{
  "num_hidden_layers": 10,
  "hidden_size": 768,
  "n_experts": 16,
  "experts_per_token": 4,
  "d_expert": 288,
  "d_shared_expert": 0,
  "hidden_act": "squared_reglu",
  "moe_layers": [0, 1, 2, 3, 4, 5, 6, 7, 8, 9],
  "router_score": "softmax",
  "normalize_top_k": false,
  "routed_scale": 2.0,
  "balance_loss": 0.00324,
  "balance_bias": false,
  "router_bias": true,
  "init_std_router": 0.0323,
  "lr_router": 0.000343,
  "vocab_size": 8192,
  "norm": "rmsnorm",
  "norm_eps": 1e-05,
  "tie_word_embeddings": false,
  "optimizer": "muon_variant",
  "learning_rate": 0.00833,
  "beta1": 0.93,
  "batch_tokens": [65536, 131072, 262144],
  "max_seq_len": 1536,
  "train_tokens": 1402000000,
  "max_steps": 10436,
  "dataset": "wikipedia_en"
}
Below are experts of layer 6 (counted from 0) of a mixture-of-experts language model. Rows are named router (the router's row for the expert), gate (a neuron's input weights, with its number), up (a neuron's input weights, with its number) and show model dimensions 384-479. Each number is 128 + 32 x the weight over its row's rms, rounded and kept within 0 to 255. Numbers have three digits each.
Before each expert's rows: "mostly gets" lists some tokens that are sent to it at least half of the time. This comes from a sample of Wikipedia text that the model never trained on.

# expert 1
mostly gets: " Mc", "–", " −", " William", " Robert", " conf"
router:196130100092193060137094098152128139113113108119115081135136128067132094120088183127125150127079133164175096060162155194175194085126162106135154175146145055149078134143180164119132088133119043120166113109194160118050133101117117141121146190155173119116115095080058113146155146148122179145
gate0:154152143107155172067104145165085102114122116128122176134072170122077152188145117132124158137075148126122101186139111189126121156101150132087102191133141133117104092147099139149112072105120097093084143099130119148101111080129116069096122125109189120088120161110070126116107096143147165075
up0:136117146123171117121138129123099158106110105180088200080101172104099129097146128081095151138146117128094160184109173116106114099107139107113135179138104121109140156097126192150140153132148138077186109097149223146185144047166171132178131092099117066132132098121176148097176130196162113152
gate1:103115159130134174156116148106159170131174060098114111142065122091083145150143144164131166115084106160141121115125128170099119163190120158080112132145153146100110160146105118126137156164161121153061189179124138134189098068150123095161158044156095059165095160087132156109099119109119098109
up1:131121185170127109168193112145132125120136127119100154147191106103234186158085008077131157145124089098117151155131119077104133150128081135092168124145174102161203132163130136134131168148113135130189121137144115083086124199126107138143106142116143140122137131128091120107074149150155206124
gate2:133146091098151195136103134096089130160068147110150147124118154064055081121176105095136181128149158179089163134173117101130157126103120086069145108105117121115144068095122117103097125100149196154138156093093124101158075143150134046122092147113119105093141152159100188112120046145108114114
up2:178124149160102124079123121089095106163142106053119134078140051113153135126128085147188074122115175168139096155088106134113234154117156184179066063164152104138105120146124133152141105103178141120124091168143173116104112114166148108105166148122144203138113152151117192125104145096081058141
gate3:174088143136126166128112123145117105093115123092157199139074099126134113069074147135099137102134110174153143167153122147076121136140104136195102069134113158145117187120094090132167112088114128183049116106162162144126148175114148139163141101128158160083129141112148102027125059122130171159
up3:122137128109161144099151140126123166126126140106142127144176117152105158087149144138133105158079163148114069095183178158123088137139164179140141106163121134156063150129082125145134157154170089089130137163156146105055060168146137128177205127122108176123094123068131138143150132079108151128
gate4:086131113064129106058131137140137072036086070169174120149193057109100148133170123130167083085106118139105073107120087172119100113141137147138106131128140122093127185118086117123138163082161196108154104144146099162109131124156117122161138146146143136103151146071138136129049133139155113108
up4:150118112167157015081150133149102119055144155111118142067181097150151128162093146133173106091143121129100143131144116111171150115095122093107100125072165158095097150094125150131137121165142111110139148192122091131162112152115154084119151105103191188159110116131100092131148117127077136179
gate5:111073126053139118169100126168139082068160137105115141099109122079108120081111065147132101079208175152083158139140058150134160119160117154145130130133094130060144153133186140162117141169134139058041130123148139141138125058167113178114168109111121155073166176135126124098137050139117115181
up5:101121137108075150136076131151115160149116137127104078143043061177151173077189072157184044161166132111130096206148155095122123162162075128154155132120162128148129112126135169156046096133105180137172073094156156125117130121136114174135156135181089132150085107181143174132192087132157149108
gate6:132099100168088113131146128168126096168036051116161088076122107114081121127164132153160121147127208154159105153142106201137123168109069090125161152132134153215148142134195125116080125104164047134140148095111135141174103139180116054171188127171130186177134181068117081128100103099154166155
up6:107166151110196148125174122114136146161123150107099116170083066125135128114136143125108166118147137149079139107059184104133148094106187176144132124173073109081117124119118064141159081119174110159067159163160123158106181087125123155150123153106118112134159183167180120118135125141162142112
gate7:150148095127132090191116131047189115094107096056168148181141180057173119130121066111121104057170086106129107105145198087173142168210069115115106110164162153100151134056106140118082118125115111118101167133111176134116114114077163083174188086184072113157122129126125146057152084127152173115
up7:121104147132074143089136116138116239152106146141143176073120114077172106134140158159144181113174110156110123086119147086141161136095112061109141123153121097154108159114124169116101211137153091121204212078199202138149117113124117115149107177138070142189162075111185134075117082151153150144
gate8:161113144160132107146172136103122014122116070095107153148092154154142085124098145132117134109100151109102077147099130121085126149108140096103143152123129134113141143175170132123118125170165146139102163066099157155161173087100086138128157125118104111156161128162138111145089120169170147094
up8:113103124134094128152109116144125191177138166154120150113138106131100119105125145141144060146139120068122058169130171155179123157105136122109138134141145121149114126137138101138180104112158098137185101121140175128086097141129088149121147082129115159176092165080128105106137156160169096199
gate9:160078154170122174175158135103119075128075113076111168135163182154168155113144142149148120144188138108089096127125165120127138120168076155138127175139183167123118142085071154127126154143136138126131123131120138083160163106170071100178111114150079144105107185121121177067075129154116167137
up9:107141121105119161107111128155125124151118120076150112155106100132118118146152184120132077103083138176116122126160149152099135087106141152140086170090106066161121094166160122107086126172088144181048178104087119092142103056110071124133170130112101120166097131092157144110165125114132143103

# expert 12
mostly gets: "log", " 0", " mer", " conv", " ph", " Bou"
router:156183176092105127126122127152139110111130146163118145130117166046092106104156186134204105149154132071181100137073056089103103121124093147123171139134124088127129165138168174093115056172192062113177128143173170052078104123143103118124119128061100134127119106088138099146170176135123133220
gate0:127070121153171120075167123093140167182124140150102129122212152168080094099094128153168122173179109115162098133131120172153142165124081131160114178114102090135151141147135206113169140113170139139136138101070156078122092117108099060131157123107145105122126154161082070148068142115098156126
up0:130111085118142149125068130152135151130190177202108130066180104095127124122097171169129108123100072204097112142153105138071115171189037180128105130146110126167131193149117161118094062160131153185100116181137173170104101107095075155138159129162132050132138126155055124097170110093116134115
gate1:165134112194144104199096124105099154130118108082086088123111166098075122145120163102095144105127218090121066141139196110141102104124070174145166101117128063152163163164113194138093075140166092088151174120158141155120171120107146127123141142091136133134156148088125151106195173150139127131
up1:182117079111130065163153121104123090129092174121123107124181145103064105065103161159073139116074153159069136176174136150099175081110101157109138115151163140143143107083109123166091137072107202165167123141153120102101134130154161104141100104161113090174149132156196151067064075168119168095
gate2:136176092156097133089103129127119093109091127198155149166098105134026092121114094099100102082128166164139096140057064108086139143124160155153101168167125068146175152139166176178160116167143108130151144102171133111197142136157169133169140127057090123124112110148143089171120073179171140144
up2:087093203131158091058124122126136123161122027121144108148173150112094153074139151121098102134147100086082128045174106115101131126138153101098107119054135084154125082171118131097135137151137102106138124146096118118112089085108033110169152122099184132139115146075141092104097071182095138196
gate3:165143128200129115127125134116132151132148181131085138117156115138095120129162146150154112119128140071065097121129085086125079044129119115133098131167106201126093077165101144091124134107141128136072158153120084067144096145056116097071111162117128129092114139114136088111087171177175113164
up3:181154163168075150112120119122085097086157150103184122092117177173113147160154085157134118112132191159114102151138163153121091104106152159137082103085150139155092145217141154120153128164149104117117105128121106158079177110115112142136161162158147157169068111148185188103106108204134115141
gate4:131152134128129130128062129133166198146191100101149144191135089163093122158151113111198098097160125176096087136099095092125073100122111122148166197120138079134163145124137122145170139158078176161145147121111177137137162145138116114117095165144139135144125128088141119126098117172098169194
up4:108131056088165089106151128134186102106155119127140175165103134171168152163049108127099140171169115135209139183150117111147150086118124072132140135113126125166079117135122093131109117115182134108202137179125113135122166140119176088105139112077109127112137181084136079140054144119173117134
gate5:109170114080123111095151146173118165118161139182182092097189171194108112160108167034140081134160163147101145141173112121130159138146077142118110161151137134115146153106142134137125081170101132119096115063134140142085145115210167137131156088110164070107139124103113145093033117146122150140
up5:104124091138112131064084138083150159089100185158151130141141183124184144141162089116120133108089179103073124091089129129093172123138082121099100107131115148049179084127155118102131165124184111161145156125106107208153067190108117084153081102114152148129129165143083093061176090168097154129
gate6:134104117120125236070174132110154123108087100094159167123085114182104115117167130183156036155114125172131125163133104099167158172171142112150163123126102094122129150136150160134116109133145101161094109144151114106120132170123096123124140146079095137124137107145126171144151111145102065174
up6:124096135133128063152125122160163144150157117079130113112173102129116143155089092154140104132135134114100173139117177110121109085151136153080117120116122122134133156109092140162129086138109102115104147134101100143161116097143052117149122104156066166129124122150197154147176179151165102112
gate7:074137126134147141129139119116120117111129102115161099131112117113083084094136120166162111173036117069136121133193109115120037131064131091132135177107106077199120148101132125134139134168136074106160084095093115157122123137138138129113135084169102145129180131184147161091102080171116170147
up7:157099130116076104134027137130113139101085171065115125150128098164155142130175094055110119118143085144149174119129118110115152149099112151114174089120074129106194125090170095107192080062166121139137127170137146091121085118122079116140105174111116109166105139146177113095175207075035141136
gate8:122143146085085178094112134096097095132112142100184103125124122113174098136137172090130141116173119117059110121162050104114139132074125093125073093063169160085182152120146171106100159171211169182109148060146148124130096089184139216173122131172109142138112112094120080138141121158169101108
up8:121191169106106177127156117201114115111148101092097141128175156162115140193065160186104130110159151149193112091149123121104118136093129132112167081177142080107125117137098144153152131148167114109131129101105085092160115146151157120087105131127133162142149206136119107128129165142083148134
gate9:138093150151135188094129123175153113211151158125082127087115111097094036121116145137137145115147187145126114123098096153158143136151103133124148108151155148105125168122113119162097103151139099113131114098140142138129097141168125092094115125042163113139180127202144107133150130151175093099
up9:157091133153163177127160123154102145081110094115113090128072117122163153186178166141150145139162169107179151151127161107058127137117181080149137153213073115165155118123163133097147143097164087176160133129055154109132186156142185123150152103108141131127113159060155152076158147101122137142

# expert 3
mostly gets: " Tre", " Sc", " rem", " exc", " Gar", " Ta"
router:106154122122145084113132152181134127108131090110137124098127182093108158153132217178113128163157139113152135071115125093158114184108086119126161105141154096114129136189101094179162137163192127070138142134167113118140111152088094090090144146183111168139126108069128156153157152144101149185
gate0:151116160144178114113139146095188153116131070103108083136041138092147133106113137140100078128124097141125150168076155162129119094130127163155154112160089162136115202124122155127129157129173123144133145134114124128134038186147129173124110147172124071122128116157138140124137166182110145137
up0:193125108152085125136202140183085071093135139151089081147119074087132121215121142144119124142112089147114093147117158104121189098165101123156146073111180179161158149124156117184125116082121108134090171149160159187107056233152158161087114154089138066144136156094115155134129069168119181157
gate1:089136099121183174150107148119140088121163025166119118187109100123021109190152153115097083140095120156139136170133172168179130166123175135126149161097140094165092127167177143056131166135136136135126158139105126117105129125136182162131136149090089112076119104143085150068136157129145114166
up1:104126133143101129129121130106139065166122084161116103104084133145086119146081094123173169066122126134103119150162111148134182140195104093127162128180163109092131107174105101118117079097127105110159073125145113176145136146192126067142104107090115201156106180119153088109117116136146114089
gate2:095139096125143131150162142115183139126148096120113157208101095157087140148149067155091192095152096108118132158142046128139150157141062164068096126182181169136132085170135139096114139193135136183157134159147137107123102099178137098127162165137114193118120140089167064094134075138115111090
up2:165053161091081072131159132162127142166166100189103135129136117107131175107174106078069147105075108121121147182152090116147118165092143151151154116152231152073106139140104180148124090122135150129147190116039096123155118181095069193077120097142126159113151132104138146089145158127084088151
gate3:137131179064147165112135136121119129147107132082169123107117137100109126161118105106179159061136070150162114106133113144161132117087098148166158113133123150158125104077147157137149118090165082103177146073185155077120061154179119109150159142008180118158111112131148168143116121135158100124
up3:108120164066101121149169121198153118126095074077189175143143194098077100070111115116107150154110125157122135147128080160167086132105092187185127129138083129109148114094100147103133126128101168143115111161134109116105088162189102105177104121121120146159067078158096116117151192099115121170
gate4:192152178116128132097132138097156165136176135146116162145109164145176138138086119112061132150100129135137104171108136090187088125075144130112134103101064121095087152106086140152159142190131103119186156136153087087149097141088181044145139149148120170110166122140177117121142081128125122181
up4:130155109102110150144149129143105100147155092112148190127117156182197158166160146153154109158076079107113157116137076155130106059108171128148115146121104146157136162151081120087121126082104116091119122128121162135139129105079129114095156116137129102121154177122143139095073102147090133177
gate5:130181150133157151113118143075139161099135120109117150121116141132096133170097078116098174178183070174119123207204135071089129141148150153100136145147124153078110162111093125165101158107123119078138209134123101173118108101070175129118118179170199132074124118167126130075139155125090138180
up5:127123086135174127155078139158078124182150186144075133191150143104186123115092151125196107122179125101137143175038122170154105172196129088147148135151143125129144129124147118183135130138133129148100090097142150162143108131143062149128090113016088094165134075121097130092156153104058129169
gate6:104142080133177116058105148119085177019173169175141117167118087151134129145143091130142148159080160145097105110141144114118172170096129098087123172151094147117119136125109152128111128109136154110173179173137120086148160154057120126161124126142101184136130125134078097119096137147110118159
up6:120137115112103102130161127113173185141107147083124147155133152198092174146067097196066135111129131230172149135176073120112138089134116128168151121092153162141185093143121067118055114128154141078164159070092134149144150127120160144170051151093176160112148084146117086131068124124157150117
gate7:103107121144098185123126127123117103090151113132118130131103175158149104079052112105120120158129159122140142137110083182141058097110133172096135189072122164178093117137155108156149165107148130120156085136181111127160169159092204062118172096143101153101127136137128125096115092186137128145
up7:148131065124081104116077128159151169135128124162101091145128142118172167166208145142066110124166079105077095123078178166125159169144165128170122077130138125138148173189127124149131122062150095106130089150172150105170081132073096075092137137093130151174113104126117143122130077107129109115
gate8:080117152133133131090098151154136158094127093107128139115123125159045103170111169168084176142169119173118088085133124131086157092156075113136169128144109118141126131116133107200113175112123202083106110135131125135115089132121105095144222087180143147138113146127139081117122122104178060165
up8:150135111145174177113224139059121093123115123139119126177110155133119149097126127180128107119103168098127114162096097139134136177142109053085166101119179079127199094095156077133111129130149116146102133105105184121098146141133120083125175114151153076128136158129132140132062091119114102144
gate9:155162119127157105142140125116174121139100087106141147095128173126122115135145093142148136143150180058091117131138114116115108192079142149079169186143127165112173138062116148134119100115157143106136124154129137119123137084104144068188111153158114170098157162129103070088100131093163165185
up9:103119131136164129159136114101165119105176084133165190148156145153061151158106092097095109127100073119107135163097124073121055119117084094119103148098210097133094138116205087106154160178074078119165111075120190144173134092095106117125146077122125157104121094131127114085099082104128151178

# expert 5
mostly gets: " Mc", " Kl", " Apps", "igh", " Sy", " Preceded"
router:090184163040153093113150172156135140117169106125104155110102118090165117110109183141073158142119143180172144090160102139157140132152152165118101117084166110146160124161158199115109134121181075134182121116157239127099167131105084134145084173115103136155153121135086100118174146157144126100
gate0:097184168118149140148209126111146150102104064140121107161094130169104054120162112039062097136139169103168074176108064094087176131049115033134125188147151085102086144179174163123125134168142154076143143138115119116115139114129078123172110091120131153106122104177025137157146113152130167096
up0:095134108102144112149138134092148072139137120115189152100125094127151093098162100151074118130089124134135176127179056111103121077146135130176102117141136115111179132153163098162096101107097109166111073153199093144133140101147096187165085103090152094101091123149147089158112122102104106149
gate1:126117158120144096110171140114078078145160052117102120096099187117166076181125112096122186073073207128160112142118147139169120129090108121074103146172096134115092144063140158132101122124134069122123107087130108143169082177208116083117177151138084076137141102099143193081140121115101133163
up1:131120087131085139163097146134122087065143141157086084120138113152126126130146124159169210159095138137089111161039129119116149125137134070118142141132190143115126159106101139152154091191181086163200144170138137162119155163083105088192134162141140103167139048172131130115126105105132171096
gate2:060125117117121167135107143096158148134222123132040120090075124096077087122130209108078136172126141136137159107109159150135126102138096137099124094124159155141157153116115104161123106091127161172104181109145153158169139132069068119174070148138120135137170143135114127099084185060135077127
up2:113124135075139116136126116139067127181110097116181157124107087163131134119127208054139148079140073146082215136094094144173130092048193120143176145161084176104108146162087122111144099150130191074123139153070125082104112124136178183091127162153080122173123147120142144162113171207123112121
gate3:098139139112128187116115139123097149131170116173199142179057112155090103151100158193130121166140151163070140152142063124181118085117086141116147129097122115108157160155157123114122147102133143090175139110095184111125095143190158128109095134086127121141095140148084148144105182145088101130
up3:084158112098133105126104123100120150136134101102167153138139100149107112147115125134095109141155110055155078113124170132118122066181122134093129157132094057131153135143124142160078092095104105188119148096155088133134129176066124132109111154068163067153104128106109126201078152121057135088
gate4:145147162105131197068065134151128182105202157139189148111109105073135102097174098086105113145084116086157182161093136133088111098117125087111171114118145118140133182124116126144127076093153193064156187158133175122144129113126131146104146201130072124121102157129083087042103152170151108101
up4:059174126181188145121140133148109209134175135084138073121067122167088103177131146149163154061134110111151119132137158123141093183123130149115108131081149132092122108182138100093121146092144117157131171151107155115152139168130109096118102108136155152123130157109148137151173095152071161149
gate5:145103106062152118175066131068129133107098023141081109178135124102150128158139122177100086089120137146228124126146146127101145135123124114137162089104152164150158138123143120124045143118101113161153094126127110113147071158125131151106165135143140134165155121123119150149136135050136160133
up5:171076179159103086057111123062084167094136171142174158151134149086118150113078105090185115100182134161065131126153116110149173152138119173098093142112140122135113126186068115174125051117155146101115130061186108084133129106081080108110158142174096166147203045091138078108177121066095148115
gate6:163139106156216176152160132071121102141115130136125116087110124106094127176142104168136111128166092172151192142144094087127089129086083132137104143124104146134137099116149130092131047110068108154136112135130084162146125113157139127127103104099163105161165128158062108169129151203172155075
up6:112132139160093231134127119114172143143149129132116119137140111126063180171151081136173104142108125122137196082127146123109106166098124078113163129183147071165150118120120116153107217121142081106114168110128121090193124114119141118146139169074170140167144168120146132118155086087157136171
gate7:167195137186117059193124152106217086126128069098104100132106096122170124121181178127095116179117176157081101160099152188095125125140087134121176113067132176107166198067106113146064134157137095122038081144120100126149122093139059111136054110142149112133116121154137091126191114107150113128
up7:168132160139158124078143133106181107091159109106111173186127106145169098157128189130118152166171176163169117141087105159167167133140068146023149106111132137103141173110129141108158158099141109125151146138159115116175106147149151134174123182129165168122155126164198077121159103165113103099
gate8:099191139206110069111132146159193165157098153172156127072156196146139159123181176094123109067134119108119132120135138081141114136116126050115125178131157136145047104162096098116148091103144146075132112185076109083146110125187089118141126108101188128188066151132111086140113189118069106097
up8:114141138126066138124131137198139101174108072141167143126123145118153073136152122100127118141154152073097148125143077084088149097122129117159142131108151069116179145156153152076097142154100110160106183077127197182118094068103129180094089134115185127131126155169130097167128152089132083175
gate9:121051163142099138133083133061171094153194111113165127129119117140165109174181141144103158167166142102107113147115155147139077145148131129111101198155147141137177141071123110186117152163153123089114122113119143182194129070088114128146161153095160151127155125184137119107126132048134132167
up9:152100166132090071155076113112102101077110084181120136175173103185186193140109097117155161102079117084149093135093116151110091109150126137155158102112198198137103113043188177110200127124105123150127129117143124092144089136071071134137098079094199121074151163142139153085141085105109137112

# expert 2
mostly gets: " Jo", " Ha", " sub", " na", " ha", " vo"
router:135193138100133055096104121182124168121152123120102190075102075043178105054124173113125106157129124147135133083112120155150138133146114077099108131162120022108093091159173159112100106172161055162164094096099207131144156181105103097154111123084110108134182091116147144140153171107113149166
gate0:056142134138126135144101150107146105088118124117196062085136109085131096104098098119094096166153175162162153112150142054072083120142132153105081134135123131166165160110164185062113173182109182158147090080124184135101148086134144160119148093112100105181168153179119161125166118157158158094
up0:125147122086129106125160139108157145159099170095116095133120109122161173160090141110121095150087133140133161110133116170174105148187138107100112141079089129122115152073066128095084164149102115141179082154166124217130100146109134103145103136149117090143129134103108097135099178146134124160
gate1:096165154084147150113117127118111158135108172079164151174094181192155101185147040145100164152160109114102115136174180122098149172134119096131159155119074111091114130146146182111111094117125043147103094169176103168124157149174071102108115108123144133168167142140175172146115140088026142187
up1:124103123140100124142102126070071093100080164069137090147087160137102168146162148117142086108092133083132118108189088162156102108133118082125111162102107099112116119172179174119116111133144113166150097167127128129111092139113137153105088129139083119149143079043124069140132135214145223107
gate2:083157111095141125123093131128072160073147121130151125144183124179159121114124105129101104138151173119112109100177055088104094108141164109187180194139094149090072173152095092136173108131067136168141152133163147143092175158117145109195063121170140166098168116112172164084147135157137183062
up2:092109110117114179115148123074133149127124149118131143089120103157133108115095103127105148121155118096094213120097097130108089144116134035102161153107133107135082145146140069107118094157128105153121155147158205134067126115079163111126123092124060096121120081065140100177103189083171064119
gate3:156134130057143166205228141100060102146170174117121132085111159168135127088094093102133144154110176079071174128158134102161123120128143112107116146168151163123088155132109154134085104127077081109120163108138119109133158103155112119172138129146189103120151173151093156142132177172096162117
up3:144151134119139138091147123124136169120154087141098148080133121071115161151145168148105138140115132075098140092099115110193067124121076103138101145135100101107116119165066135159122069126084131097099123068136167197096155158141078100129082174120119194122155148098190096140149157191102128140
gate4:090204090092154122061169139125150129140149112169143152154057110118117169105102043132141081137112161065079180150100159140159136134142126126066093102073164102083113163106116105111139161159190057078136156096093150164131148096136168163180155147131118129188099155180099146164091106178130161160
up4:152147119140106129117184116094126084100150103094119105149161133115092126116141091168132125145088153062197131111150121131094114139110192125115145110126098106119135095126119146155078093096128118132114171141101083141102109159154108089099170128153162192121110167139119126102129062139140121129
gate5:216104124096118085095165114142142105153178130113181090134114113094145087162133104118180120131146143134132162122139121083151171168138145113158098123156106127106115122135151180106155093122135134147128087128131187126154192099142156091096068108093088121167136187135122158090086085151144161110
up5:144099151117140115148184122159175123135157183091121168138057117124135171127116173112142148155168150125137182100125132135052160090096072161071161112086156144173130146138127194135106131175142199110144181086120146153143146123143170178059161127098144132170149152126122102109162091104118161162
gate6:166146121139145121153166132172162157146120177149123078126129104160074070145106126159123155130179131119155069096111096182152100111104089147103156149202170100191123150107175115109132117135040150150104143136173168059090117184092126131154176110100116117121118142198105119130155143172092120108
up6:181067116120146116143066120075130118101137163103099104173149170135124147101142154116159139142087145143087181045165121072057141130130120106110129148085119078151163168216120153134148103139114160123145127129081143078182105080167121127135164157139219137109103103130170126057140117105169129093
gate7:124120119147141135095146157130131142134055121135162121124139165127091159093134146185150112189108141141146164100135154147144171022154081150083172131189091133140109156158133123099141071127116132080140092118160130098142143078101138168074133112145133073166067113118115107192096197152064112152
up7:080132161100142107084141121078175092145157180173147113104134095114147111164162148159149189146134150175112113127107173093128135138168153111116153130166079128175142118109189094125102131123134100161113169094135140174114133109109105135115125137128202152158146121206106109123092113141134078131
gate8:123114159119114125114157143109145154106111153105162144124109104151128090121170099087120084118128128162104138059147149114143135165182149142147092119169149080106087174126097140093095145142113155136135152150136133199158099077114176111149065112157130106114147126123131094146112120104168123167
up8:122133133117136154125111126108182158129085125123114149171141133121068084105109161086091113136144086193137192084121073099143118175116132175143197137205184132137083130102106129159096163146090126136128140133094144132083078110146091136084127147123193156130118137118122139118082140137167101173
gate9:091143133150203167139147133146145125147193145139136140132124106063089126112107094132161108113170154115174139090092046136110072141150097137161073089163110130091117126134144132159143160130177164140162159129094171146168138114129091109079077125086115148144157135130074167123055122180175163141
up9:115168166153136107156149134144127163146136110110151092117122116116120119158080139172102114171105153107102097151098170152116116141121108101114128123080145097090094104110108125126132124120185126156075150119074116139111145136154089134047155067122145089145173117118103066105065123098151158051

# expert 10
mostly gets: " b", " mini", "Personal", " a", " fa", " sub"
router:102162134084129085120175131182160171108168202148123122082146087155164115090144171137117085137078142143154080102108085120114129169133165131150141123143170008127095154237185182122091114174201077123075086119156171150088131094082074116130126153137149148126137073057143112148139142136123151145
gate0:079134161109139122144144126147145130126118148128121115165138125167215148134086130150121112094108144148065121108176144127166117076146154057145090111169149056082141129096205116117108158097136102146158108138175067072154152142184147133127108096115154141141121164092108068140103115154171121166
up0:058192081143086112130157110110137141166166103111126171111124122137150113110111113160118096151102156142120092131139145150137064154155090105119085099121067116111154167166102119156115099209090094078094098162110108157122099148160137111087109076116111153088159148121128065078133158142109106135
gate1:113088153112203099082079134097154148173127123091136080081152105150110121173133139144104071149088136098085123178170128138128083121120143134127129163149145092148159165082224126141120126093116075145114138135105142157164213101127095085186114109149124052143117145100106135111110108045135153144
up1:127160162173140156127169132158136118148091129156133089133100090102102091148103108125117142137136066149112117222140089136145138090079089143140145119133085141227123106142161076114073116140154133116132097109091129088125149172119164181076146098078126102120204137124056115096132143179108149135
gate2:127116135156108107125069152132158154133154074055071053162132092167131160139158085119088118125092122122142066099084125139134204093149162162111104114066168113129102187092119151107180115126061133184169141097144128102138104131091068125134134105154118174128117128078092107136130166116109100072
up2:137145099099151108137086132159115116072152136128136126149159124160090179134078119138126178121054101088143119153121158108052117128169111136142147176131126064131156107150094132113138137130115147119100096136157111116125133138159100140146123173151112099142137084077138154102114140140098087050
gate3:175112176148120087084155132153169137156122150106068136174128089139119092144079197164114147123165126193107073097111092104176173122099138199083107157143083150096155153099106181173108176136150078179150154083084110069080186157047096091185118134165140203154195147083074163105152077154122130160
up3:076135144140147156113176148165171053189113147118084127133160141159146141124135069128129124088196179169135132101119138117122080102124143202142139112099128180099149105104148120089097110174134043125080060142123139101121177069115052115116123143144162077110159090136101152142118098154167198120
gate4:125171130125158043104090122081207169105154113126115146108151153112136116124142098072142146119116144118092087092108128125142102154163150208082157158135119130115117158131095165157101130107081131116135135112098122184195141108093128196143141141155157143126125133151071099120138076101114138103
up4:130175093167087206152081127101162149164176191153182138155109194180111101055146128110103142194144100104138072096112139172176177140179135082185117120132173115133074062148134072205091123095078110097153122103186212115159109148122140169091134083111167145101145180170093131113113109106172098084
gate5:095182169109079120130156151161172099136107085096082146128131208183142131149143076153116146132122108184137140145058127074146100115123129070118058112191172157134074131128136094119098103191168154092109165160084094117160157127139140073125105144138183078135106129133159115126133157051155121124
up5:117117160090186136125138138119121129146132136135091140117147070052115111160108119110115150086137143097117112158128056145113134118138155116101097122104166130117117117127108098116155091114134117124151175092172098173179209120126068185108075158177191137129168141167102186099129120136136049092
gate6:057138106132121059149089118094153080122101169073123153118145180112123121119126146102101091153109112113052137060084031169061097157105108112139147152088156113087103144135189182126141103171145138131127102114164136125169143162125115112116125158085090127114164102165076148170127064129167119119
up6:103080111145124129080133123051102191096099148118111145115102092161144164121196209144146138096131121099148173185186114116101162113106127118156135166115121123166134072101144092176174134134131093149156100137162125139083116194167164121201132139157071108114110112092110221161174104171103107108
gate7:185150152110128123111099128083158144121131092113118185127138100070134086182156150120148140132180070139096136160177161133100155175102122090121133147165108159085179112134111130110066123190129145118075134134117112151162082137061134105055145131135114185163099151150160134150120172102138120125
up7:145122157071098117111122126117136092115152144160139106106150144106148182024102123151133099118123177200130148152088151155150144153122143137100132150144057161138169128136130157054142102160085104157165108151119137137151087075132192121075100056139187060152109144141129209137160174146191148092
gate8:171139138169111091108166134125109102155117177146150143127174117121140106174144136115159128120081080129108078125094122159106177089132162132089136125193096132139148197164129071083111153076128157196144145123102164114119139143097141106143110087147147129125149154085116144132136153127131092056
up8:080158134083117178185073130104127120086132089135123105088120175100153133103154185141152110149142121129126125146128148105134184093124181166135106099141196158117139153110137158145164170119183098143076200093150102189186127168142099172138145151164135092177108166120149143110157132102126137160
gate9:104174112106172148103124126117091067124149133058106159119127116132169087156192111151113141165181159104109154162092097153194117166115089159150128150148072127134134099107074148141110157119175135117122077126163155113080129141130164194088075155114117115179117176136057150140157119124153122130
up9:150149125137120172179185126165124117164130084090076126062096103208084154135139103115132097140082109124139122139135153095187189106150106148116163136143037120180151120145117063080114143086126066144153155118159141086173139110108082110117153075121082140106177154148137113168117103114124124132